Experts of a small language model.
Size: 11 layers, width 192.
Experts: 64 experts in each of 10 layers, 96 SwiGLU neurons an expert, 4 picks a token, a softmax router.
Below are experts of layer 5 (counted from 0) of a mixture-of-experts language model. Rows are named router (the router's row for the expert), down (a neuron's output weights, with its number) and show model dimensions 0-191. Each number is 500 + 25 x the weight over its row's rms, rounded and kept within 0 to 999. Numbers have three digits each.
After each expert's rows: "comes before" lists some tokens at least twice as common just after its tokens as in all text. This comes from a sample of Wikipedia text that the model never trained on. Tokens count by the router's weight.

# expert 46
router:506482533546488476484460476496541490516515491533491487493448508482476473512507415481502478523501479461511484500463512526480502505486512493473471503508532520482494479534481518441503477490520484510510476547495527503502500469445509477539545478509505513466513456483503537468489475527523466470484482453508528491470495539490523504479549480479517488491557521516509522497460500471515463497509482520499497523444497513489497527486530562499491490500537498423520546481503554489491490498489489518483521462495476517511501496486507484498511472511492465494539505501526545487515468541495511482
down0:537474508478491481471521552465503541487524540526485497515462451520498476496552497483519479481510482491509481489473494482504487499470475443523511514474498492511445507488486515499523538484533468447484442485520494495467520532524537492514506528465503524464459550493516546496516491485519474502530504510524505489552527471465496514492499507465482470520500520482486531496526549491541497517507498512516530500512493521497451493450510503493506482500515481479527493485522474561502542485496498530496512483552494520485483541518456505521487520479550498483509503513553478456531542532487500477
down1:533447455500492505520500539509475471550480511475443481495487462456501500484525492485526496487526497512537521510512502547528518508510476535489513485507465473518507532533515509470466501523492516493499460480479452497542428516497516512492518477534507565448545549457479536507492523486490501478475515497521547525490507520503463497499473524526518502524481507509514488537492470513510535507529490530517463550494482527483486507473524484545519517490470482473458510508460507493484482512468495489528487530472509490472496474519475517539554516499465505540505468516495508500538524482495486508
down2:470517485488526497508480510508462522503457506498501527497489529521508509512536491497498483546470549540507517532468458456458496467471492512507487456501500490500488505469472489519508474506478480534478534474470512544465502472541498525515501501590504493490481465475501497514494454495486506547473470494529462480502501496487494513489486516526468455477470520454486498482510468488529478497518507483465515461515523485500559468574484474469498539484515494522513469486491504485545500529481503494517530483519498458497545482513494476511490518523531497488494509526539520518551508496558543499
down3:515468509482505544517523536492496525481463536523519510512487493495531511500489499497485547561454532475490466502474487493538505465505444516454462494441456504499533484450488491506490456455500480513503505494478517545506482490500478491546501467518468464495471486520496470530474491473489496525542529502493533493473548495478552495496490496496524467531513500546505528523474507513499522480508503559494519477505506541512548568531487526514498509515508514500463537513493475539480509492509506524481545506482533504507535480512482535477499470535498488485506521515470527500497464532505512535
comes before: " |", ",", " (", "0", ")", " is"

# expert 11
router:496498485438489496497481527477529526573507448487513470499532519545507507493479516491538523475492485526467501483494491507506493512486482492539511491492529572508545485531550483506476483478536505545511502504504494494509545512508497521532507558464496509537505515492493486507442423425507484476516471449512510516472501509510507492493490503475539495516479533506460523520462525513510448486507538533476500524522529478530525479514478490531495497498505495501519505513476497480462478467468488514491498488540450500527497510459508476489530518499513501491528494483489512491518535530486521460
down0:522475541513469468499469542496505509517534527474474486470542488524481494501513505564558488510483473472479510538480520462538492505475558525507546516486428506484526503513483487495504460511477503472458469526503513506515496482530491540459559491494472486546460531535531506486529494489481518517548534490519519517500515482488509518516483547463469511511484493469485516527525505520492486508504515510501451533500464502487517490516498508453474519492532495475472489529525483498513514478496495456477499492492540458499488525490460497478502476467519500506518497486526531440532497496473476458
down1:557500493472534473522489520483499485498457543501515475451548553521519473522440487496538513515505476545515520481409514453516494522470485509515517516530502495522472506535479487471483552495521493524500512471499535512494533492521520524509528457485497503462469482475518504508485487535518475510498507455524528492474504511516491490497503496478529532518503490487467492507516505499537517517486491468487489478473511489501520456524529523473510504521501464517489514532530513505516551502553490473494515496453541515495539465476522542489535542504541519535507486497502478525482538525473520469
down2:510518470500488513505459498511508540482452458482509520453496460487487510495494523490509512486535520486499489517524503498435476521457549502523524513496545554460524471507492496502471515489505518553511538517507506492494535521506507464495484503476496518525470501513513435492482495483508470520497490500524476466518451468523500474493519495501534492490530493488507505504509570511512497520489481509488533534438487504472549498541510498495546483494506499509521506459524473478493471457516490534502480485507522540525506505516514585470533491509500540492506465459500562517461507484519527487
down3:575482493505557491480456530514466486490543473506526495523491477484491514496495489498465552529533484484479465507525478466473484479500524513483463500488467459487515530517465513510459530477508517492514491533508526534482511542456471523504507497525506461505480490424537507525535524501479524526454522546487500524508491511519514475478497500520503541500510451502473503532513503433541552445517502483456481509518496476461533505492522524482500497432510511530491522474520515508505464478499496503505505490463479505480473521488474475506471492492510496470495517515497514470497479520469488498
comes before: " the", " a", " to", " his", " that", " her"

# expert 32
router:491514475517453485505482516496517500498511523482488411471443486496537517534522534485507491476531480465477485510511512526548563518492527454512495485504543501523514468490546516453557495531505498485497520513499498483534501514470479458516521490536463541472505501518546488484425499527502484509526513509487471497476532503501536496441536488511515530522539509497471472503521470498494524478494514483495486493452472485461518485467495505498510498490531492495516496491486469462487458492484511519509491459482521505502493476481492470513486474506465551473490498476485517481530543495455508478
down0:545504522485536513491531482497545498514474478459492511495511495532513491525515553477510483518500518465518506474533521530508492459495503445508482499525500488506522490496488521517525472486471486535529451540556499521486498520483516520461522527513494467435529468480480453477507537507513492480442499512512491551482470483515541489488513504509507499499504497532513535488476470489462518504487503509517481531476515534466510479533480506519481497500518554511512480489505483463524505478535482510542496504521482547536514441547476475493446516545452542502506531502522507523543500507515484533
down1:509524524480509484462515504561478487496480488510531468501497508550459532492497512521489519503481528493530471481537518507512523478538485503473489484552503506490539499513507527477509473504522481489482495510512491497483534509462498478520499518453470502516539505437528526492444550513580496509526496463482533509512521532429503480528474492510500551484489520493483513510483503487516491498494481481486521522447493509471511468499508488515550464540504457479479535491476523501542457489506502494506523511541469523479529481489492475528493448495486453511522503476497459528487503540512491457
down2:508480460505534518531590442505461490478502485539475505470547490523523483465501476571480513545527504465522554433480531493468534496519514502533505452480497498502512486513498504511486518467511488506513544538469500502499490485507543509513470536492506502497496492519537488499522477477533506506514489484531527474503503498476496537523532486475481492505483509479542473481527500501535472477486478504496510493484479496454528491498507468503517512459445521515473490519511521534517476498564498513490459489523503501497526501518534499515508494541482479478492451525524490469509523512497478555
down3:459538499488487510499496522512454482522476500526556536551485482532514494503537463499472504505490504489505463525529491484490490483544483473511518482517530495469479508535483435510451489446515526541481521499506530499470519485493509470519507503465533489483469508489447497492490509491423482533563500509507498480516488486489505538501472485538506512522440479522507475529496469511518472473494529488514559472499512504496458488498532480495514526492475501530471512518482513463552484514498466445535487488513505472505470506495523491539447454481505501503485470520494476499515461504486507492
comes before: " by", " in", " to", " on", ".", " as"

# expert 7
router:491496484487506512494529524536557516516492480482503503496467522531496505523518527525538507463502485495491478478503470481529499509511496522495543455503497490485507499512494488517529495475480507559527538484503562500499522451526505528526556482485475513495527451496471525525446458428472461511518488496498524480490519512506501500478497479442528473535539479476481521500485528492513536477530560503463522503518516458492477527498477512521498465499502444521489517458477493517430523464513475512492473477550499494517479522506502461515519517468503508523505472540493485478482512480498468513
down0:530491563477488499489500480514515509514510438519481519513495484508476460483508485459494493495527430497552483499522520491492471519490500497483505493533549468510482524514444544493462480499482471499539509487524487504523486522494491486495525494472464486485498503474526502506471494474532526494447513486463480518483487507542505484531460533475500511500481493556484497502456501537452498484512527515489490539496493545480476522513489513521483516510498541509501505461517485512515520494478513450554499542468546479554475495498470486497527479551445491532494492503502567534506479532496512516
down1:490442520474495543527528529523512461477516511482521490479455528497508485500507481540519477505475474511441483521527487488520525484465518513464495508480523498516499477524445484447494514529499514525487498506487491557503542463527472553491498535467448483496466464487499525479500502466441501499487498541496539493496512477456484492465575502514476534523477506498505522483517536464514499475482496537521446513450495482502472488491509506452479500514488498477525519478507488498517481484531498515506518521509486492495470477467492502521510455483521516457474483494457505450505478467512501476
down2:490529483520487486510444535548519478469457513478492481444470459536475519501440493511554482478505533507498497542503495502545481483491504483488495495484483523509500488464513510471522485491481514494465497519554522526511526486497498535493500514463465484547477532512501507510487482524511531501501463493536494499537544488549468494506490530523491459517525456480504567523484531492513499478524526578472468470512496497509518521485518471474490504501508518466493523480513434517498483495470500526488517490518481497487465473525510488547548504488510478523501509503530547505476491483508476456
down3:494513483503518506558474541479479477505471448528483540477464527471487484476492490520529465480534495524512511487498477466475475529484539529492463517460491555487493498487481480505490532484527473482520465432481503449472542477529548496533527518452481499500530489500491454492461516500502499501451470494476499514498533477516515507520512468503526515537498538521490512515500518515496462499519509533496486504525478473536516481462504458465482497482543442495497499511536515482490534519507468498509515558498474509497487471477455512513502503485513482543450462482479487536498532482511515489
comes before: " the", " to", " a", " that", " with", "ed"

# expert 54
router:481491525506498542485531516484541527517506508493519508491553451492501476484546501512493525523512473473486471485451487509485468493474512486529498525521527515488530489505526512519487542483499515501514456513499498509497531511479515479525501507469499485474494525528501516511552505492538504558502510517461524492468510530535479510494500508487471504489545531527436495510533538490491482472481510491504505527502509443505476436526485478551455479493482510547508511517516509457510474499510475521563483550547472502501493543455460482505457474535482492461495521508508524529484490530549480529
down0:468497476488514459542491470493493475497518463503510464531510517525453519480493497501512473457490520491479502482531499525489495496498512512480518496437484516530495492457552488518496512457495525505523528477467510451505549470515476489499516494490501495530533525497495475452525469486490502482480519519488441562498511491497510499500486466526531494517469500482526481497511489479477501527514467510545523471480521502478504520512507491475563514464522508496520508482480562529504542498506517487446500480442575488518536524540503492450537491490522549510500538496513486478488465488524528489
down1:460500507523535526480480528533512485489543469493502499480505473486492488490485509469508456475500495506527516502504505440540491495482487505520406489535534534476492474500453512487525524494506488518472531499499495491491466475507475458524505480471548508500512465510487487547502495541495502530482516523537460489535481521492524493483507513479463484447495548479505501521487491465480531515459530503474464541485510488441484477499467501506499459480506498478513481491491483488470475516501503507528536514472525514522522531454513513515493499507513543524565483514506514546548512465548465485
down2:487506505477496466472516540492495498499491506524504500480458490512467522482472485506510498512479460530468525480500507520475492492494497473508515499505522480501483548423523484540489541478487487524477456513462497540510488468541474517458493514522464520516540485477473494469480471500520494498473494543462529508478511473492431488504468464492526545487489459514513469523468486455502522498478509480522546509495518478471508503513514502459445507525558493510456471499497495570464510491516523528494544465502481471513488512473479513485491507483537470516529519491524467482516493504544529455
down3:479493463478483472474512525470516499557496493465476540507481503492471550533513489547530524498478550498479516437478521556454511485518501506488507501520476496521491498543513481471504554525503459457473530495468487501496489471499483458516537503529502477490507493500507518514525512488554464512541518479511484539514522515496484511480475500507478424485503459483494512502528517500501465481478461511496520498478460527470501555500545467510492544542497500490483508527501482527507464517454532526506504521511505501484492481482492500449521505490549500508511512498475502488526474484559538515
comes before: ",", " |", ")", " (", " and", ";"

# expert 9
router:524522494509538508492474494500483519497541520459503450505469506532496498488439504469521500467518473512470493483493495550510498476495468479532470549539478536493517485492546494498502485511524477511495499519481504494532490507501529536511542532478498514539466476569505499460470437496473514480499503465517489468448469511458512507499512490550513516493474540511484504458485502496476477504485475526522480485487540501474479509525501510483510510488520436475507509504496512451484495485489508531489521465519484528475482502470493498463476487527458469553530462512465545487548519487468522477
down0:513432478495509464528534494494518532527538476504516529502498462502478491526446541501511468521507490504473558490486500473473459489503521530497510483499464503463482573517467519462468465496461488509501525478485505512496469512467502516493477503492508518529485479518541439486501450522512498502540457492473512513469506508478509500529501528473487510469544506510532531504509473485508446517482534492516468506501481503467486514508475510542506567509518516513495550530492534515470468502506492449560492477508521484516536490498460480505475456506491497501470485479481501525472520509521496476
down1:499538482543529495505484502459502489519501517485468485496504485516484484472519505535533520510511497524497494493521516504480507470481510510524483473519533435411540530494500495496490520512545482489473478411499498461499556523504469513492503516495494495487495510507520495515481452525456505451527463499532466500530459507509538525524507552480525530500499477465510473498526532491473514485476522502531486491494501502497519503494551456470513515479495502508498468475446505469526508528528520471498499518540502501471504458493495503509499512499497486469505492535558529479459534457484533541
down2:515503493469537566520515494518544479493504449534514509524500501493499537544515520523504544503470479503492473493472481515443511478505492493522481468497549528475463536507485518497527496492463524551483498546525503507525548494482495496512482493512516524507484467505512449482487548473500493516498496495500481501544485521445502501475470474492487510464457499475488501476515476530521518477484504508528550495524503488528484533507499540500510464448485514558488496518524518496565509453464481511531494499534499509499490530495478510488495510470494479492497465518506512501579449536537516500
down3:512514514519479505484453533530507494502478522529508498480466511498509495480480500523509473494507511491477499542480467490565495545527532500482518476504504457505562488490521507494496483517512474514469519534520525508454483481499521493513529482528521541530528506535528552492470496497500510477492532456508503501457508500526475540506535484456503518482511504519570473470511516495515533452512519447520481527460475509516505461467506449507530489485505520455485524498488524496419500494475500497484509479508534515510471500494503491474510493506509492502483524500559544523550481443523484542
comes before: " to", " the", "%", " by", " as", " a"

# expert 58
router:513558490472476523491475507496503491493511434503476517478482529525471476485494463453521521431505497458495511518502495512526498494474484529472490491524516474534515495512468460525498449490492491500469505504481503467502549516512483520503546528513504495522480517534475525525456462480534517459483495492518507482499484460526482488461495529524506479510473491524498469470477542487467457502512489542515483464499514534536520490472530508439505508533482477447526511517492488467489525525472477541510529500556529505545507500473511527487505503529531475464486505506450514541476486508481477482
down0:495486503521528490503505515521523463499462524488470536493442492479482523515517498490534516490545504503469444501473482502489503509501499455486466524536543504531510511498470508490546528557490462506470490458513501475463504515495536492479529477496556451530461478509500526543488439515530500466506509515495515525488501510483454535463523499492509527499523471563505503507479509482484497489484483513511473514479515499501512475511477485481536492521503497498529503477477518521425486511576481490514507513507435494521479474440492524538496510491541517498504478527505475474521523529497511482
down1:534504519504478526499494489515525534545484492482497512503513491436543496477491498508550509523477514448495490505534499488479481526513528519497499509476489476532535466500487516479516501532486492516506539514454470527515565527495449490545476528513463454521490471461499468453491482481531502505510480489472495521489501504482522508502560544532491500505500520508492455495465502487502546501495485529548477516491425528495492495485505478500525472515469491469490496495568523500476530507487487490487486505511510523506500537524463480422502464523518478466488484453498487453516511508520503481
down2:503474496508495478499484486518499471499508472519505506538481529470467492499509550483508446480476484453488492550498536501550560488527468496467510480468470505534517505503513512476457447507499516496523503525506538509518491485497464475490511458529492468521565494480490491481506487520477495516477492481507500469485511498523480515528474498521507544496458512500517507488563551509495453505480513478545532529512505512513492551537491466505497479474496462549527524473523537510500516502507490512530497497494481485513471543533522509481478524451510477529482516442538496481503481515541454454
down3:477524533505529530526502475507467468514447539493503459477487530510472498493533490520552548536521496528469497489484464532481506489478534535500498498521503462548488515537519496511501473506472485462528536507547534488477516552494526503524468537502487544503492507479480496458512488513503488473475482536480502482492470505513493489518513558471498526528468488500474473513523513481514523496490449478521489483472538494463526451478539484472498509494523454491481470508483491496450471497509494508522513520537479492529487474504529533485519465541489485507464512443494517555485542510484535487
comes before: " the", " a", " his", " List", " P", " S"

# expert 28
router:483487516471461497501475477542486475499542497483528523480466502511488520483489481482536541520493499504547551488499529510501521492501493525504501490499494510529492526484536523449524511472504472501457528450498482473522490486519470527483516516532496502466527483527500516514525517451498496487511506467500493503487509481535494516496473505487540523530545508537513513424502512452482535486508491509499519449464488558497481505530519510483499554553533447472521525529475509482528485544538514502509484461485536466507552500526528537509515551499521519492502468521521490485486535485512506549
down0:491466500501557513441477533531528489536497507555499526486514444486496499501518467523512464503523526519480505539502490476547483526507534533552472486458471512506527506477518491497496440476518506524517501476499515498510534488483489517516497550492500490506491445473494510484489510504443521520507469475477514542513480490508509499512475500496489489467502514515495488457511483468445489480505519492553478499521473469467513536470533544487536472450513504504502514505495504473563504495507504522514498507498496501521532505441556482467514487460501458529463513523498513470479504462479513476
down1:478516476495474475500537497496486478576494510496457507512527487492539484480482575527496479524566530485538493509535478475502439518505458480506510513559500453495523499481460539535476505493491507512491514485492500484505496484524471481518515495477487535500475505526493520553479467537438486504502509449500488475487553504536511470502487533524510466544526501521461510482495492490489500538483492501515493492519501495464467501503507468558514548490499482502455498538513450530474519523482484469490513502495502514489492522525474478527500499489529499511544519489533473500492497512524531458
down2:476506497523521486496468470474445472517485488433472465483539473503459477487469515480516450510486481477469509491526478487461481485541491502493519486495504509486515490501508458470489472447504492499510538483483533532492515498491507492517542472469492488526544498472509523516470510514511482444485530485459500534539547517460514467457512504502487522467504501530492497463503501525461482475478488527531531498525524564461489493526520529497494473550525466485463490500496531472492469512504474463478473498473551460485494514498476531515543466500499524513459518488500528477481476508476476477
down3:489498465532473476495495498497550503530533501470457509476508512487516488530490525518490471500513529464457519487508486513511530455495490481487453489549482523483505500490508483510504522487482501508499505539524493504497454481488534537505521517513527499517484554493490515516489528517504449519526479523531482507467536493474547517494468525477522501533550500473510462441481527436501486520478498480428469515549478521525472509534530491520485507524532479522472506486502452504517502486497502508509426529532502479483501483485471484555477484498471508463531504511487509541532532477511473530
comes before: " ", " The", " In", " \"", " Born", "5"

# expert 8
router:497511474498506484515501514529426519541523494464521489473494507521522496468577523494524528509534514514494542492520494490503509489513507488460485505487497453527542526517557538478522524481483553477526469486513506521565496527482499476507503468515477494537495516489462462482468500522471520517478471559477504513483447514510508493497490488508532529545471544481494510504516442499481505471527526486467521497529509494497504535500496522523533495496517508538494524471478508499502522503491526469519473468511476484514474550505513541523482524513580504507481509525531488484495514519473520532
down0:536484503507521507504490475515520486493503477524481520545496554473476472500488508503535515488482474496487478468480500484532489518524541509510485471496501515505560512468498455442515517527456520484536468531495469513500557491512525472493447552532528477490498548499494468493449532524489490518482517485512493515532519497465489490537485543503500514518521500451541499498518494506548501493523464494481472508517527519510450491461502510489434529502511551490485508494515517488534500484495484463482514486485490500522495489445475479423491482525498487481549541493509477496510467483531500471
down1:517480502487529477549459476519514515463546472484515508492551456537514518447496531485466524484466505498499503495520519500446480474484496545507498503491497503482480493526564509479513513493513490509505508530530504519532478532491501482505508513487509503500449539494519490479510465490537531517510502523512534551485552493516534486525468549511477527504453485457526511485557458489529451464529479476490479522524489491539490480520529467500495478434475489469525494520549549466507520491503482491496491503491484485486476544524492487512461510491520515509519498489505505544484512482534462513
down2:493502510495500498467516525499509491521499442521493530513503499479497490500519529472511517459532541445505519533519464442481514525499448516489495525495504520522448477514505477512502510488499520496496544508564520536509502513494483479495473500503507438454501503409515479492493487499502479527492524496500455497455477465499484464505501516490497508479498519488533524532472482492487527536506513511485500501474496517507526523526493446519507483491498533482503465489516511465536529466491474499506517507500543533542482543485415516512511511452497500513495552491532458507487529513509531547
down3:505529467524521419486535509501521467465486507527490527490498536548497506500438470510539496477527497528565515483497521508505470476495481529527519482506496535568499497503504508486494496515470501503482507477517493517503515469511537493487461492465500469514513492497527477501515538567508484521527549510490516477495513545489518496476484578494474499502490541534524481518511513541525499504510486524485522494529498487528525480477471501487485541527528447498479523466457491508529458494474454531485514492561540479513521483501499507505450510479496518487478474479501484478485516502482481521
comes before: ":", " of", " to", " for", " in", " with"

# expert 51
router:465490512492526532538473473496505504538513508516506517486485529494491508475503469444499513520483499463518486531488534493488513499500501504476476522508453480509453475514498529522453479510499508532481489500500495442498496485504471561491529527506519517467472484480505503523525482494499476531539527522504502492502487498513469466469508440477542567500510550548545517474471509511492497483513451433507523499493544526472460510499485515518481481477450497485504470491471486507507481484487495502461513456495507476509462512514547513508501502481510534488529502482507499444548520447485441487
down0:502493492496489501494455518489504483512477514462511500491508473525493509511487557507525484463488560513509490532523490506508510490498516499509483551483545501482512512479500509502515495533486508498568519517493498529490528530524496482528463502537466526473487494496499519475489520483517532493476501502522494521490504525486533463516532518486523543473515440529461486441481441497512488503475479483545447520488518551511467499511508516469523468511505430493517481513565470532448471502485454551454523507478459541486525510534517511507485450500491495532504495464485501480484488492518509495
down1:499520507485466480508481507530499507528496489503516493507490494522518526535474560469513500514460528533499491483504480544519515458459487464508470489494505520498451533492500531475492529453501504458512503531515494433520507512517462501560496482489522507491506496529475525503535507513508511524474552498477514522494490511496500550537487502517482466550512523513520502513509525495506506472515528504517502495503490490497548486426487499468483513530439496492526462462503485533469519516505507511492554560488495515509532497491492539531557508470515448516530472496516511546486508559468500497
down2:466496522507519536562531521517506510477460505483469488467510480516531513478491495508458532498439517540503464494492496528459529545490512511475468555472520462486476515492510502478530550493544481473515532497493528477502512488500464543530446537516503480495507522490542504472482448520486520514508515513532467496534507471518503502514491498533519490503503460498458506549510460544497512489496499502518542477530498506503486484480539468502459505497511530498546473489491528507484541494503496548541544487503495493474531531522496497491490520550521471483475498515523527509466556516474508503
down3:547492472522524519498502481518511472558517477514473499475523506458467518451517532512456459462543467521438504482496490519451496500497555516555522520465460510499498493519455490510474519469537518520462508504496486470512505501508527483464530506510468513474479501489516525514525523531460499476493484489499509481463533477493429528489482519494510500478505486513496515515528462511539543515549487485504481445512508489490513509499499484461467479499483488463510491487476457510502454530486539515491453497515473499485469508496507443508496487510495485546479496460505535495510508483485544499
comes before: " ", " and", "\n", " which", " but", " including"

# expert 12
router:478531499489464505463506524506535477514491521490500504526514564494523501512490521504511534476472491482479491498522462526515434457472499539521497469510496470488514501517457531488493523474519523467470482526495509509484522499487513496498431471510508469442501472498468548552498519494487519555491508510505543494473477525477505491528509524461510523478524494496485534495484516499476545508490542454473486504491502456467501468488534487476520485439500528554468492492533509479512528496509467557533474506492474518456527501532487489504475495551467494510476494526526476499459493515474476500
down0:513529482525440470509514464501524480490506520515535499472448503499480494478476452450511505535499518477486534483529515522502510499481524471524494512591482485482526489567496481477498489491494454526507527534517523519513540494476533518517502506506498519519495490528443482514488513511447482488481437516493493495504539514496488496498608500491490503480497517510465511478477466506551479521457533517502507490502511523526505478504489500481467502482472516534488492494511501513499510540513504471509521473526500515527507494485534488487529508520552483547498508531498521488493543464487481469
down1:466493452459491502491492500483494516477472513518490506514488460508481551472463508498496495511463512510497507459502489520502492502458509539499487511472516515512466465484510529531512553501492468484504476498477503508494475491521519542465508475510445507535530502487478496472508441492531512475473475474481482488518467438501503534530555444557531531499488467515469443511519510486512486500494536496505499489513517466492528469573542471435538515480536493476514452517502550527484533475465458486520488499497507491496522501490512511485502486501536500493514521487524510513499528485490503459
down2:495518501555556471462530499491503511502507538510495522530502504492499487470495479493501526482494482562547498459489499520491479478482478492454546519475517539466517504478485511500485504474485513502529515484529466492528467500465456494558524499482506479536496462485532498543500549465455517515468505510507536509441487544496507503497503514482482515486488506509501539466521535525487511536531514487514513535494507484497488471474496448495458504475478501522506512493520523519571499516477516490500465529513523494442464523533473450522520452517516511523528489507469519488506497551472524503
down3:453468499480510507495445528516481504535471487496519518491465499518473528496483505504534491536517483533521551522478510491494551506515485502536480482488500476554454538475520496499484492516507497522461500475513508521470452529576504526502499506524497550518489510498475476523501510540529516495503493521518565501513510498540460510530511461524468484487449497537481487489498488498433497496512472512502513516483509505454470523523512498480523516511536519515484431501538439544471514498504495459497509516492530511516538508531516492495500522461490527523481474450512526507515474508477516519
comes before: ".", ".,", " /", ";", "é", ".)"

# expert 49
router:491482490496468494531503477537483447501452477489493528482520505503491513474521524449487545480489470497503501470472521529537544523519443492486484488533501427539523515481484473499496501472495529460493518524458546464497506503489517506534482475504533505524476551479540488491494478484508520524538509448502471477478541524480507487511458510519491503492485524508452493469450528482479480520522499490490510485478518496527480484547517498513477531501496494533473514501482511500509534516483491524514507474450517462535522489520506573475471503491506477480453507513460502530503476481539483543
down0:478460527477474455481486497519518482487477520489519514530509497507517513504503460502454487508482513528481502493486461497497467478520520519515497515476501493534506507458536478493505537517456425489494523481498531481501496515575449552508522466517501498466536477511482482501465507467437506516505484517467471503533499488512456477495500511561557491488505486506505451487532492502464537453501449515523488498550487520535521508529498497501526512517555515488508507495481522532553468471466487498486502469514491517510531493482486478558479513518493463482517524495500506522518523487476523494
down1:487511515495469524463471474514486500504500550454531489458522516485498488500467475499502487436522439529481468500486519502462517498507475474488539476511437489502499466510471482486510510506485495539513487487497508495506503526492504536530496489550496468508508539515463516490495464512529473453496495489515516496488508479471454492511536535502512493534466531515528500480523495510501452517423473498538475521542490468512469453514547527497500526476480496472506520515513555483493540475505470532465520519497529506534490492530505518457477491467493524451510502480510510530505533506508515442
down2:489513499498486524478488534520525521518521511504508487500506524482495534520465498465546516555510432530508486490513565480439500534487517444519457495523536483504463448488478488556464482464489465488485461459518511531532511481488457488509500470497504461500510501503515536509515480497516501474520495497529509541513529478493491530504526484502536427507517474460505519486497477509499500536492485531473513496543493508534542488469447493528504497490545486504487512508492498475511526534525521452520498497498567517526435493510503506479511503503525505473520498513468519480507510517500489499
down3:499533514490492461538480466478502489451498526494539515504507475472491565519504500532507508510509558526457531516526492496491497472457565512486507478501494504522468461475503517524543506516498456495475483490486482481468489476523494451496436499513518468506502554519472500451527501471480520545477487549458474477515470484493515507528499464528499495472501472487533511550461470530516509512457499567523463486533436473507499519485484501486500493488535495491513486494499512539509478496510522509491499524492487515499520474533493512493498505506487497477516534489497493550477529489498486442
comes before: " ", " the", " a", " he", " be", " \""

# expert 47
router:526462513544518491520523526469525538548479522513514528539495468528496459513504499453536484491518488483457459499463511482483502565490476475518519506570467521483530529498533523503488478462504523455509513519544507507517503471492503493580504515524495496522514499490522487520482506521503510524471483486500520457484525523516481507503535488524502483517532524520472528479489465480488467488535542516507489514492501482539490503499493529545478484507485484528569517503480499464515491475474500482533509497514439559506470489478508474544479479491505473528506540527478486468515512521498500523
down0:517535508473557513530535522496520483467490479512468483496512522516470490459518481506536498486488517510525454469483496522503476495486540503494481509541493509497501512492504479525527492494518521489482493493497440485458474481504472508509514508485489444495536492473546510483526526467497483527534521553501512471474497488453500510454480518510550475512516521506498506452453500497519527478500489500541465488510461496543482524518493523523479541470526509470482480497462496544472540457470520511504507465576458500486500499516496485475499497513484457461541489478476552474513506438498507505
down1:507504465501497517500496521511508508467530519522538480524534506488528469502527475481512496520530492456514482497460495520500473477431528505527468447541489488489469500531488487503496509553490465500474489494526463542479511500503491471507514462506534477448510476493490488567484538527488460505519528534547464472485469507484467515437541542472513514456514508468493527531535476517480522499466498506526516542490451523461537493514497560489505474518517475516491491520523472495508493505501528493470497462505493481514480480518432498504486486469484497505519473478492486504514527487462500518
down2:536452505476516520522474532527514496495484480495508490508532559469491465482495487500543530497515488521474466505484503494500494521479548526451493500495489462504501488522527495461509512464510512481478496475519477509468533547530506496510510505475436497501521461492476484478497496535537514507530531503483487495482510489450519503455481520487531496532464485467490474517536508505482511505505527515542478476482539556558528497484545511482492466523525492493543523507520510487488511539521535512475508503454518529507504527494459495578513478475544529490514501515493464522520564491504496457
down3:470515483492486461499534541482486511519491512479512519494521506435554471525458441500499506499530529508464488503470525536481426504478473527482513537476512464495499456522504507463487479460506498488466536503526501460486509525488508550522480493492524495438512481498490525495492467477458498531525501558519524492476498533503495489465492493537501512504475506537511505479452469522487500534485484487499484477495495485491494489457489483485491455506506515536508515501507502487434497526461502490504543541510499552510506457534488464463463513509497478498487528490512516537494490481475451521
comes before: ",", ".", " of", " in", " to", " and"

# expert 34
router:500488467455470498497487498512497500487478485485468513484467498512434505544475483535486534490481492489505515500509516541460486540488487515528485504459539496513495496479522463583506534488479509504461468497493481550506507518542534520449485451519518500495519505490490491523491526490511529498513550518446471529536506516545475487471471552499497500492515484493497465525521531485462487461514494521509548491538516507485535471508510504489474490522520508512476473471507474508533510447491550473508496451474507525508504473502473477463490493504486536492486439517524484499452476481507529505
down0:530536481509513502504506528527494434540523538457518496489508485477522471451487489494518474466538527531508481539538537487462478491466497459466513519498483481534546486524493486514497489478503555507494490533510463516512501509504548486511467500511533498556502459480476499497471533508488533491462505497508497517489561538502533505470547437523520534503442525519481431506518466520497503499464501495494472515505498491526484538515529523510484502541466515505500513475515499516486521490462519533510463473509494468514515498469480505469521519551504463527479518500499494532510520503509493491
down1:545442470524481478503470473537469509485471530507541564495482500513509533496523538488545517530499534508477502493502481523522517469526449479464525524514508481501494533504540473515462499451508497484494504480497518505519495486496440533519471513503496501522491476489487500506513539481472510515524459501499529520532482516535495502560504483535488479455526503464486495473455468494477481494487507513533535506456462516506510477477529513483478495509537522531467511476491469490486454510464523477502521480550518484516536475460502526522525528455473465525487509495489504536492491519528536454
down2:491512471502491489488542491537506518509496517481495480501529498561466490507504513502497509471512541467485515523466493501492515532427506480509550524520487502530510503468507507483494538513501524522481457536553483503535491496497471500510519526543522450511486509531504534483504497508507492493522509497488535529512500471511506485511503517479505445439498506524499509534486511514523519501492500500509499483478525513528488509524529514459506552535451505516440491518511523479445517485496507563500535463487511480507480506440538460515480512505508542511501568509493485463515513535506552561
down3:484511453486489509513524494518503503512502476505536445497464544506509503454538486492512525511491492519482519529525448519532510442515480456533470515503484532508452494531453443497515500443452499526504478508493491548518494469538511510511516468536499480521511498539502513504496520466512460483472492513534515518500520519507510478499508501522452541520516503486506473516530469504512499490490486527510491516501535512525482484507497512547503481525498455520493507550440489512544513479474484505466507499508489528540499499504450481478439531521459533477475497495456457494518518539502500539
comes before: "1", "2", "est", "ed", "ation", "ated"